Below are experts of layer 3 (counted from 0) of a mixture-of-experts language model. Rows are named router (the router's row for the expert), gate (a neuron's input weights, with its number), up (a neuron's input weights, with its number) and show model dimensions 128-255. Each number is 128 + 32 x the weight over its row's rms, rounded and kept within 0 to 255. Numbers have three digits each.
After each expert's rows: "comes after" lists some tokens at least twice as common just before its tokens as in all text. This comes from a sample of Wikipedia text that the model never trained on. Tokens count by the router's weight.

# expert 23
router:111136121169170150124196142145122124156144153170149147043091119148149142143114120151089079089152120117138116110117171103125114116121142052081070100123184111137076158089112075099138182135100161154120173138135157155132122139137138152143081132113135149159135125129112133153061066126107184074178165169201171135166123170103131099117147113099160158103130138111160138174125141137162168144062
gate0:090145117055169190149132073151144135195138102135162122134027161129147134158128136111139104146098103160067127141048079116135087153095102109181179090116133106137134128138155121112149133114114135112191110141106109099090198071136100110089145073133103129122053150170138153122086159127149167147147158165135116148138142137135107133118116149138118150203183133114195121119146105160121172150197
up0:136126126134128133108095068167154112105149085130104150171109167058123086187138100138168087099142114076190203118103089169112124086082096162076110108129105043151104140130106148131075109099105117128156108152166139138156101109144103183114123104098128139132156148120094129162152168135103152101109164154133154166163190166137141070089148180135106095186114157160117184144140132072170088147089
gate1:093168125089098194142155152134036120165122058097107106172104106079121155173159170160113199159150094120118128161139146106125146129139087170118122130150119150135087095150159097134082113117175154090137072143044140057125085096109105129159045184175121088138113081169151092137082180104078104128106165131142099124162176074166135109137129184137136140138101166119164137100091137175128096157140
up1:118146160093119091116114133100166174079162174075129204097141125140078124163129129110140183157216141135160172068148121139066114091132146145084124124052171138134093182091118131124100183116107107115114119132166124122134133103176111122174122160076151154146198094130125169100141149146109103127088082115155178113111135120144178160080091075069099163131164132134048105117055161125092086059093
comes after: "\n", " |", " =", " ==", ".", "==="

# expert 29
router:116070101101155137119125054133103089074114093092120168122113155098179142127108128140067089136132091133139118135137183122130131062136125116151194131099083124156128076102141090143170142112096086137102154053156188109121169136135140085133116080155076138167115149140166184194187104090109060081110140127086084171129141187154161181098131114156071127140097161179136138132101175166169084169159
gate0:128148092105113111163115119109139138129086106106094146158130159131147108146135141170084120142211063153137130140147136129070146140160135090124112151114133138152142133243132092148146099131153131149072126188132112154116167177107177198134132162134088112164143134128114162180100171153078106190137102032150173147090115143144077139128158177120073078140101146113122135119144127093155124105127
up0:161154097083173111123075087098079034193136123143103138088141186163145114163146105146079161107082146143131119109131114124121124158147100086084154112123066146077161073108124175177139137122146153159103117142131131106127135104087142126120112155150146132106091123123097154104118116135115182147077177146166121135128204112119138093129128114138081134126101149160104165117128119156088163148166
gate1:160171080144131093098038127114143160091150122202126109126189166135090178125201175096100174124145157152202089183072164178144127122160088159151143175103128063177105134111091177162158160084175070181107137107155140112120131124129144172136129085180182187146157079082175097077120112145151180117094126095193193143069154096073105116100123096185150133124140079125178128168102138131115164161127
up1:134140146116072148164149077099098152085097104171130109152130162126188149105076096176124116150095112122136159097178088124155104120126196116122158163091122172053166109105155088087110097154195122110157051141114068108128181147168091146123157145197066129119076126109175101090148128086176095107169085143112129090177079128158156138136139189149138107167134104148087174119112127144062086141102
comes after: " was", " the", " is", " a", " were", " are"

# expert 5
router:115125140142137115125103071163104113155147145113151128057151095116192159108130183193135204093096057132141109165107071159135122174124132133086081068135134102108100102111073087134130078121100142168174135129152152087168100097136105147138151097125138141078152173100132174181115142123096151096091109122070085154149104129138160103105124163117145179092105077188195078128153107116104144089128
gate0:112089157158119159149222124142170137108152092142103069162086123091123169102119131144141084116152126165117097088108127103130110123133099158132132039135151134150187106162150162124177116145106094104150116151109163107136134137142120174156173156128108127180114187109100116146136204163187089142116194153109172118192122199143147087138140072125032154102104137146102111104096121088161154149107
up0:093069111191147128112116133176144133141136118098091103050152093141167135097126108147131102102154156135162161137108147083098079135085127141156148143108076124038087135124134102097124133076070145098139148156126132081207067150139124160117151131103060218095148131142140124192097115135143126136128149131146095087129188154085137061146141137159080114113114133154122158200086125153136115150133
gate1:121042096135107117163103136075148072151171148128142090159178134133095159171120136154170130128137117102149143147150156106075089088116072135159117150134119154115111169066119067095096134126055100120155127108159140072105157136186079151147122089087158136113115131065147107166138167082125105123180104112149090105157118124078077080138129160140144151131132107107121108155056129074135171119114
up1:141151150141192111152147155119077094159132127090075119103119102094122151088150084081091112159163099140154109182129106087154147143105118115081092128105150153067061098141169108152172120146194157086117101097136156081138087127125146112156181139083161136128173131189126133190156193096099149111086100129143163119056116128116103164183162101108075134110122146122136146133096164218134154076142
comes after: "|", " in", "-", "In", " In", " January"

# expert 3
router:126142174120133159098142078061152144075117105099098176073119113069150161110073129119149085101119114092112107087106106169113162105137117134179090104091149114114107134148150140095160114097080172137151157127122115079078114119170111119104140121140123146123111101150144161115142144127157149091103164159075170125125172154135166124096121122097137156079143146125154137162094108157135084106156
gate0:135244115119181117110080103070188118138127130132124119104093123151092107114128131152160141138070145096077123083120136149121093065143111175126106130077145175135167134054127142108164130135126134170172184150138131194122146107127191114124048061127133148132139097139117107158191139111097118150112131092155158085105153124119084199126143128142112129122163126180143080118193117095109080089091
up0:112061140136140138115127095146056104144096187174127121095117151133153093161154167081100053101169154111140168119101075106068143159110163090102068133149118073137099139107126066170120109178160146180104167156069083119109079138073087179111092140148131174099114098122188125084096148158150110088079158122096080145066115136111144063135085096096115096141099121142145097150072144149126110160126
gate1:140120103127130141086192143068087135108121086167165137159093133126060114072118115103101106151086153120164136135166143135134155168094154170086105110147148170105125139141163061146153115166128146148141098187131149077165146152095117133131186117116119089133077109155113094081106109046088131122163120064146113168110150103134186116076103183073112133153095155149120092157109115080139117107163
up1:087136158059142095151139108110136076165153146121132184146100149135151120161111092146093139096114070108084168164088187168110141108091130054116091154186105151130115084108120060183161126102126131139101147171125113147120128140140078134117148118133170107109116107094183088134087130211080146140109148179118101127111122152089162127164073130123113137164101112099170168156217118154096145183156
comes after: " is", "-", ",", " was", "),", " as"

# expert 7
router:069179166117153104109139115173155171143075182174085116105095114079096102144089087121168083139143153175129104133114135104123137136101068149175111140138121121141130168125102111154167098173139137118126106069121144148135086130148082130126095142093131135133101166152130136161071054149114098101116120160074146087111129172143155155172098110092147097097133147122095139108061145151116089136120
gate0:149098145132111157136101098144096106082180120130140086163146108098069118160137216160162103107080148131116162172172114093162193110105110109069151159101155111122158174122090147148094114122174073152142083147176109148077108122146147103117123147100123102119132149119160147119071139111120168145106121130126141104177175138106208139117205171147105146137128074149039108162142192140118089188153
up0:027128055151088126141174147155146177134123104119145115131164177142128126108166139179133155151073156087138149092163129119133126104170092100134167149141140166164136173122125127150131118180109137118157097106122077133199103112128115143148066106101128113135183107151168150153184153148132095093163091132159137102149133138176079180116091108166193085099170138080117072163184086086187118101124
gate1:105125172127086122089170140161120175164128140108145094159127112110164110098142151139134160131102103140118181173140183132168116182164187136137147108205166119061144119112082081091138145177177146138128029094106069140107117133101100108121108150136136084075147105194183072212168124143174109106130110138190155135092112095122110133161146168159134110122104154131106107161173165137121097138080
up1:132154116078169095220153181092129166084113085122048105163157098137150069158108112118170152112087133108139162122176188121201193091103091099086101072134125092125133122171110172133139169092088088132158153162113112204150148087160103134132134131121092160083126162179091134136115178127105181130114113172097089109153126129144165150130103209129115080094075132071170125100148163117082087108092
comes after: " the", " and", " a", " The", " his", "The"

# expert 14
router:100138122120190144141130116100093034143136139160057142118107144150098096149180158122128149100138073126094137091093165138125134163106113053107139117060136142176160096151206173124152070142123096195152110157118176141126113148102122114153082179183160164131125166151153134081124154126162153099108162140137126100105144161145115135126145108147112153125100150163143137111147152140136124129118
gate0:128097124107149148157093070126116189089127137140083172159123078155116150119104096097136105121103137107141141108189134102157135119165166132076116168138156095122181157095132134088137154133222081102077081089121148095146109193154137090182144132165096105060145065091089120111157082209110101112097138105136106163146037089138104155043136106094158172146160121141114103096148068124108136107136
up0:082104112135156125117133141138175174166130151119181171146077126089167105124102085105128079115149151121106170183138174204145120095152128070133138122067117145187072099116140131149151146143096098138162130098134147121146095147182114101104086175143145028099120174142111139188143057159104103117158175083071163171097102125099171079150160155117145173106111115176135145185169117186106133181123
gate1:104155119145107152198150056123099137096068138152119063139117064147139143145101095143156090078166085185161140113102169068125155062107139129192091145148087174179071172138119085176167172171106119199171120098099192139156160129075101128079175163115116101138197115123104096138107186097110117136100104136070107118057121125107087086124121162178071125143122114114151117114148153126108111081136
up1:081148167084204165143097140115147139208111087160150139152149164110115104179117170170089093089106119113121191097155115108194163134057087161161107123164165094134146123154121107193083140085180121190120072143109141106099058099127114084102112120110138143214092109139115132123108101136096105074182100106158121150078118128102174142158134170096078116127173109110149151149132122140117102148179
comes after: " the", " a", " The", " was", " and", " to"

# expert 4
router:071139118126163167107176112122114135067108126073071129127150086111160214113146135127140142141102106129113130096041095138127102114112111109138101111135128116183153153081124111108167126095170104105155124135142109148173125123087140109088096151173139164106134126149066146117119153124177113141108112157125110056159084137179165167113133064134156185087086167131197151136093125072176090167149
gate0:086119184166081101169168144111114123124120090084174116087090170124124092154081080128092172129128083111138136126091121144176079053144177147128111109144131090127145126149152089102126103117122156163124106150146139093123151108101053107144124090156078080150179046176129157164132127118105113116142112139143144158087130186135057125126127176066114162139177098172152117134196132158134169098132
up0:162136131156143085081102070208100121171130162163080101129121118129115043110133106100125076125103142108163139140105109163064162136087144123079113159136101124134174109116163173171114165106094123146125111198180154142124118159119086105154161123109139109141157082115124107130119041180078109098111102128136088125105130153118136114144096127140179130147092189144156180170124164106156199103129
gate1:179179097146125104187151139138118160186079102173158145145100133128074135168146091134089144122171172116139147141131137236136146100104096040157145097121177123108109185103114125134077146124133108101147119116130133087140165111147142077100182097072133074102163154099082123154177144128096113145122168106070125110178136139138141066109123127111134133117116090087120124130087197160099115112092
up1:179113137151221103136123137146106112179058092081136134103104154152162119102147159097108168134185134182098173116188138125115075120107128127123138080181083137147112170082186135110133128137161184142136151129155146161123118138139123134152078159177057114155131095145119065096135113097140135155211201117166115136187112123129117105097126157088170158181160088149129183157134161114084120120117
comes after: "\n", " and", ".", " that", "s.", " as"

# expert 20
router:085096141118134142130103102175117136124139060209072120151159138154127090134169101084140084143149135138147141095136137078160074118090081099136137166133159110118110110119161156150131115117143172151172147090118147180127087157154132091166172103158170163129116174143147143130178171078154175096121140088031143070134108108119166139139069101108139116083101122134128144150097118104110080146083
gate0:156150090171110172148118159168112140151113104141159130057112125098140170035121142117101111116109104142126087149122127129087106151126126165126130084118112109090135082128133132146186156121100117126193145136090167118093152111152178154173181190094101129065117120113086109112092128157163112125109094128094101165116133072124094128098132087129155097137153109118116142153094172116129125150123
up0:125118136165128178101131145146123085100130065139042141134116158171113153104175107084121165127180132111106126101147070151172154086069137126152118164112097110145114146175107112120109141128126098131109125107114122203083122140167136122128070110129158127185111099152162115118154100155166113096105050119094096135130172102160125076154189075086132153197057150029121152144133115121134112075157
gate1:189098093138071110200041138128152169124169143138145133138163117139114104122154119097069092127090114106130182136108154173158123154092126128127143170126101090094063105169151152145114199079145104142114153088156135077116099162184159146116124136143101143120103158117107101068144138168117121144075151103077134106127169137074127142074104096153157112086128093138130186149102090107063097119114
up1:136068127115054087095110066159128120103115109095132082114177118095125084108073118115136116142056093120164115153114140137111114123115111110162208124095092197139071076142109133134166173150102072171162142159123145107083065139090124112055122156207097144100123128125148114075087167118157190121126108078157134113101137119078178095089116148160135205063145174163175150092074120103130096149092
comes after: " the", " of", "-", " and", " by", "|"

# expert 8
router:109089186131150129118143056109103092114135070168140108087100128123139125164107085107144084127069091152117143109112132161137079132123202192127129181141110141093126119087143133120129088119153110157122125148143112153121103137156150119146125091173145108134077156134132117099179134096120136155188143131109127075164147164143195173143170120114074111161135159131094128129158147078089126096063
gate0:111088133142097115149097084155175120102142114125137144180079069161117147090112124128128134037125092160121144121188137184142109112162114127110146155106124128100170118175106153184141143154159105158170126122120063096129097080133151090104115097167162154120096101103099124153116127151080115066102132140099111155200182098148131103106155187133121108177112186128166159091129071122110146112083
up0:122164121172203163151074153149122153148134199060111158100133153095190163133106118154082156095144145137159144099148129133110152126163112182156079129122177180149085122121113182092089157146159144137153143136087167116121165156081113089172110117149150144133113049137112160103129205152141142133089115129121152129138101153133208114170157128066086114164135120136206122105113148141165118070083
gate1:121167084156126155141150136041118134118137142150142177160121175098127149141125066098143170124099189151139142078039110145140121155109130148107154134070128122121097143099114179108126187117121106120138170183125064110085111083143129155157090084108147140118124122114158115141163136113144122139156122102178129122144144094086120108090121148124089124132131157114102106181105114119162076130117
up1:110096111109096111089072148129101098111074127106127123119088160106126153118087117127149167156097103072105096133212105114176107141146120087145163102080127131168123172134177121153082148116156134148140100155143133155113075150125123126124128122120110163113180152101197082146096174107158170138116160085123101169189114086163186169142118088133091103127184162109098139127150148102130139064127
comes after: " |", " the", "-", " and", " of", " de"

# expert 31
router:091188148095156148097157082124111079146119136066164168152130117158173128129101104174116157108138083122138128072122084129200123193117096135129157106111124131104051165131122139103114137106161090149117108148105130164133092111128105129118113163138110132195170141071078178106079106188133134132122128158164117081206118163133074142145095149132107110065124123117174099154160090148100104126116
gate0:141155112177138159069145142193164138147091165185122109121136106121147118218155084077132103125156073122116159093117124124100166181152169089127150201114064179175116065183175191111148130200169096105072086092104115129097164102110151163119073127125158140155119093146122091105136155135100117094082091116149147102144064157121131141071139151165147110163143136153137100150112103146142108115164
up0:074144119112083120168132128117144093141044141127086160111154179135142123151197121157144235140128126124124076096106206131079150112084126098101193156136144165145110108110153116127177194072165082155073120137153122147094134117193154151145121155105123109172166148147058145088070127148077131120136106128137070179092119142177188097122177140165102105138081190140117145127173082143227071138111
gate1:112104093134095160229127183115118191097133141152099119111094059149189127077097140147173108051165131111065175142130156089121159161110128112149183133149144136154158107139125097186117102139124094167119099124112205177106162097145160107209087153130160155164100138185029092123101168149118139139155139130185101132093123159136144105093154153159106107145109145115155135099106080120154115119049
up1:174152090106104135118145134112143129167130094096139133182132123146138102126151090067141153143130120140166069104136084145098145078103141129156129060127183082131064131120138096161160125084177124158148191125090128135135107125169122113154204150142126057154186093162167101063141102146171161126150082151118136169084135077096112083210225127109155105156091179117086143130109116147177182118142
comes after: " |", "|", " United", " on", " New", "On"

# expert 18
router:079163101182147149098136081140138084096125100162056163168094043156135112150116209075155117117146123108109078134151135146144127134126178035125179092094092122095135135165143153135118103141101143161176091111100176140141097207057145101104141151172140116212097150103181139099141077118159108079139104108112173106102134135132150195144135125105136149158137167121094176153117122119120113116165
gate0:090167142088177082172111133135104135156132100101110124155101084111100111117131139076143103139124148125117182104168083146153136089160168089105167092107151158091119069134170171069102154150074123122130123144124126194075180112104138078120108148130105101098170062187155099059140175089157089125163095174156145117104095106135164112161185123095180087069149139129227146119067128154087117128218
up0:097076112145108115133132057146130107110146132142168153092116161108166118125063161144136171151058143126100102136127086127077139126130167085152125140121112159130172151098128157193184143095120066145101112123107162152102143167101115087135135142128186150080136101128137098114084109155123143168114085129156129053080173140182170133097176112160117140110146143117159145083076150171142100136170
gate1:120121077122137109168150051147116143134113119121109110140159096151131169174185088106165119148116109060190157135136141105160151097141102114120099130147118144072121105179127094141115119117117100160155138107131093102098137140162154132056139122172124139134135117140138130101135048146158154111154096075082125149175147130117105130153142124156143192127197157112071139210126099163161116201065
up1:049088113126141164195105026146131135098176125122111141083095109139054094133149185140077092126134113089130192128058097109137157144128176136097078110124089142114124126118120133149205128190142162152168143147078120112152126138064108083165118137167162147110127176174116144144101121089137132179160137155094114090127130165112119081147150093064128146104102085127151178129078079206073094157099
comes after: " |", " a", " /", " two", " 1", ":"

# expert 1
router:130099107162165098128114090139079143132080129103133131151054097099144196131151137138161128128150121146081140122076078137088164171148131139155114102109103109107098116136084065107064127140111154180138155145164146214150081145080122095168144129075161162119127109153123182117145151145145136209124114090074131153175178101059094119090125124086087120121109127117140122119153098141209104106166
gate0:132082085152184131078145050098150193107155139159147111165120123099120121141110127118125128132127149092115129163128062174124179118116114098141124170119147079168133102149177091095118173082161180130113168159102067104154068169097142101107176108130131143183131138125128172088163126122135150193118150125145114179115088089058080096114086141086143094127127122102178167108143133124047158101108
up0:134118122053142160105189121057127094157174132126189140171143137081111137103162159132129176161110078060120194118138195135136098120123146128083143127099134182113160092128092073121130146132109062133178111123153114104104162124072081129114139103120148125118128051151165142112154132162133138094114151118137149179102131130110152112128091147110111111154195146107132171139184117159109100124148
gate1:078093097135133125126101125190111093167124175135107101105085126097138113164100164091132148143201113158098107159048121090197139164128088143159095109094122096136094122079112125123110170131105155149105123082073175133113148123157162071071120128171117155177111146204115122146156121148136108112109149129193093109072132109116124113094133098114105123179076157018104154142115089164135110135110
up1:163196194130137166157181125092154092146120149097104121082203120167132139095163143139116101178089072092151123104110177130096152115123096127082121090122121098197078112158184113165099080120169162150166134082173115160124119154175170124130166160130142101121134110100160149115112143075134122115121100096117161155134185143136144145099088120194172136143187121173161155089126207151075125197117
comes after: " the", " a", " The", " his", " an", "The"

# expert 13
router:095105181090168187087127147132089144198061064137037179140111168218127135147128096106124075108116142139121158131073127135126112077169084168174111119059084124202128153170140165167177137187115140142146108092155100109153164118146135108102142077178058159097113141127115180168097085069141084127173136094055080126132196103179143060088153127144115104119110164135143094083132149117133096150158
gate0:115184105103131129134053117111132096125181194146091122148135137077132153104116207108152143107139161108117154073146085139129131119163146122078147157087155144164121044115099165110023138139141120163137141124127082169129120119120124092134094171109095098099122164148165127087132189074097151077156139045072135159183108141075076154115159156122163099182067095067112136083129102171167119137148
up0:129115180120083147172125085101131131092168147114148094195134129173128148053159124158183122104142128081125114128138080160156091138185142049101105136133121131153116075104124133080160115154138146103146155140112114116097141104066111222099167122164086110170175149173112119139092171103162161115154077043146131092151167132158110104141118120103088119093125118201127141129158113084149126165170
gate1:140140152150096142111135136121145206123154120071182174144133125255130159111165120097178113083138121136176116159123122083076140123137147033104149141123156143075099175157056145051118101163133106107112093151153125103133166086123126124142134144139135137161186124121147161116167134118132109092101130109108142122047140136113085123033129131083134086150124112148079077148122135120094144107066
up1:131129148115137123096081128077135195103089199113165133150186148065123122148161122196105129106133121135146135151172074166103112112146187069096116150101140165180124131119116099125101127136164126123181073136114144154109167119139061166125125104146097081079093111067059172126119101109049081078138137187181099083096147091122096160108139140171092113140098096108140161159119145110144103143104
comes after: "\n", "\n ", "\n   ", " Directed", "\n       ", " Apps"

# expert 16
router:144126150125133098102129144095141100131133106091078162058164125089151090168145162150060151157114155090091081119139110102159112154123174127169114165149115112118110129056104119125077118155118137150165092058114190109144163171073111146204085144150103129104145128076131119114112143158153079132075120136088139156163149135137188169167120155107086181103161186113148083141137118114178125063162
gate0:109131100143106185092112141141148123059142139129087115103122101179078158199108089103088181180100117073159130107116118123094116117085123140097101116157086123151107123123124107097197174140122135162105173170174116140142131164127159159104144090124133142155129167094108170184105143167137178078095137123106163089153167069166132125101136055112144116122114149136135153023159141110109158125145
up0:093117171198122111109097142070130143136162158141131108152135145134098143193121154087096117166089089109115117122148141123133088068079176098121141119120060164191088112197146157062136112171136106086165118179136154113159192104143140156111148074164112149168144181141143079166146165160110103060099072113110197118198142111146170142136095130128191171126086137134088070074089114102153052146167
gate1:164122044120111109134157111159131134114093157136169094070176164112101137133140156149149090118126106134062141151137173077121131083106139143165183084171134191079117111140128146143143085170100144124146091151126123152087125155148133148145121126181097126122167127178133112075061137103151178057092146100095098068166187122169167082097135116096152067115140080135192141187144078101185118109127
up1:095090161156143115096105082075120160140152106196168148118123097075203126111134091114092119164107106147095087158132131139194093176103151141127074150103130132052155114110142141096167184174143106109144064104197168134124136168122119160152140127193129121104065174126151083142117154128057165099137179098201132126141130202105102060123206129076129116125117093153152125092138158115101160119102
comes after: " of", " in", " to", " on", " at", " for"

# expert 2
router:133154159166136097103148090121124125161172156106145135166118167127175162121129119139130077155165115137138129071134151149094142124135049062156150118108133125129126114092109068165108185150151188099131058091195155051185133071149154112111095075081119143154095165093121098088135059109164116154135142155182093151151129150093110107167151124140094190170184197146134056115120118145135109076161
gate0:160090141118121151163141156137106154133130145119182108129121154132157195134183127117122166146154080120142119092105098138132094106207109126136131106074177124134165140108164100108101160113113161129059155171171156162075104149158101151152086103144090124126175090120148106149158168099120113109138115107080136131196149196161121179105180145087130138113097079122143063153149118132118120143102
up0:103144116142104120111135139114123137106122143143144130146126142123128127098147126129189116160145073096132134063105136116104143128139144134146147099091076160108059151148151114107146122141115096065144127158130119140092091109094182071108248156179102137156153105140133137094185133106115054092082122189130074167140086117164149156055172209117122043166119114139102154137075212158138137108080
gate1:120056133155157087103122063102111115119118125086101086136130076101109085145148147101142165082099156172099155162125111170108114171098060134164118183147163113135145152149148150135117106137142180104126109156064107132101115145134148114151090128114135201078041202110152125143166123082143090118172106133076056162077140112107083102101154207160122141087110105064116112120139110109070168141143
up1:190103167105168116078091137090082139115148103147077116134088144146120121147088139124121119153058160133110110073155138149128146126127092171151168100105076113145165072172055104122167105130136188106135128130110111152170198163159162130159070118160152098070168133093153177136122085120110146137108116210130140094093101166110164146116137129176102098101105120099082155153133147133158126169117
comes after: " ", " 0", " 1", " —", " 2", " 3"

# expert 10
router:170119081098123141103151080089139157128058164137122143171113149168138132099058153141120151141104045112129082109154175159103132098179118109057123088093131128170106075155146178157172174141126152118155138153138122120095139103120100089066155116166130176132118166108129091149110098082109105091110140149159105189114152135128152159053154133110152168152115101116167144122061153105127070109163
gate0:113105127149144159122133064088135089206193126131146081148204090112153096127138135064136137121174129130073127090063161158131135202076103107115083124150102158128134153092122119109135140175073104152109069127153156121187109153141126179081080120170173085165133157096169140098121109097145125115100127152175132119133082136147121093092123162120120088136055199100186165080130068110120111135131
up0:133141075136094097145115074165038149135092133110157171090181195101145206038115141109140147137162161111126152152151104115086124129096113115124124186157154166127133142107147098126107076143103096150154158105117169169110197110169127083139151127080101188076062114134091117147144161114130091162102161125101097119100123182166129132069104173113132164090164117118130159118139147181106149140105
gate1:106110148092158138087111172140134095166145163150086135099077124099064132120167134131146140041134114137118155163139127134140076128124131122156090147107159156099137116139160139080179108122158063067110077119168186164133152161136115097177177159117141141102093159153152180117146096154111146168104151103140100222159174191172110158114141095137136144102150111063111100127132154122128118150118
up1:158083119090130168188126124107110173194109168131126145153181096106107071098050172151175140093156135146160157117121191173080069137114069107099132140178111110137157063158145153150130129136148191202171109115143126130153108157090140122104090109172126098133123155137158104154102141053148126085152123127119126102180123089136091126132143162172155057158127164155082172131143094151091135080156
comes after: " to", " he", " was", " and", " He", " which"

# expert 26
router:093158088121135207105134093085075111143143086148155117138078123185173117163128125131172068145088091126090107116155116118182102108162069160167099154104156113150114154131149146146119073147093128145121125092125117140133172088114180146138097072084114102125167169140078137184137083161107136140108130183143149107151139193175131199184144065126126137149102122114130159142111092102095085176202
gate0:207175134130093101143133162167176164097094141129104154172138084160041140140160099156113116091182141132109135158117089107123117110130114173123069149127158147117109141185138098170159174157169151097141154121142127042117159099102124154139142186121106137144179181132124138153136125143128088089059162123143138143136155157125140173140135131147095121109101157153103075092120084144122162094132
up0:119157177157161153122138129102174129096101128090111190111130125109144123157091055105119125094144091186086108026121099158156153192103098146112107093070146090152158163220151178113142142064157087178117103154093101112116105129121113109156193145152150140189130144121126151111138136104174092162091125136147162147153122131111121113081143109089149086076111131165117131105126153105070153114110
gate1:138111122124161125074136141058175163089085107120149131190136151150151157145081155145114167130164168130097162143139066129116162164097061140131102133083207087123092159113124194076169072125185132096121130193084087142141096080134166096134145129175124117126111093146112167095098150155089141166240148112152070155161108115110137159071087068077119174163093077136078143102121053127097116091094
up1:142189161138093086189090179137131095105082134134126130115127104118067128114139147121136172147139144143058173105148053124122123105149158090075121170141170116159078083089142152117132092148186124099122090147077127180132115130166160089160100070129149162238141124128112123160103126091132172127182113143128089165140171101131101107115112090104142135114121143081066134150120130123098128197091
comes after: " |", "|", " Best", " V", " World", " New"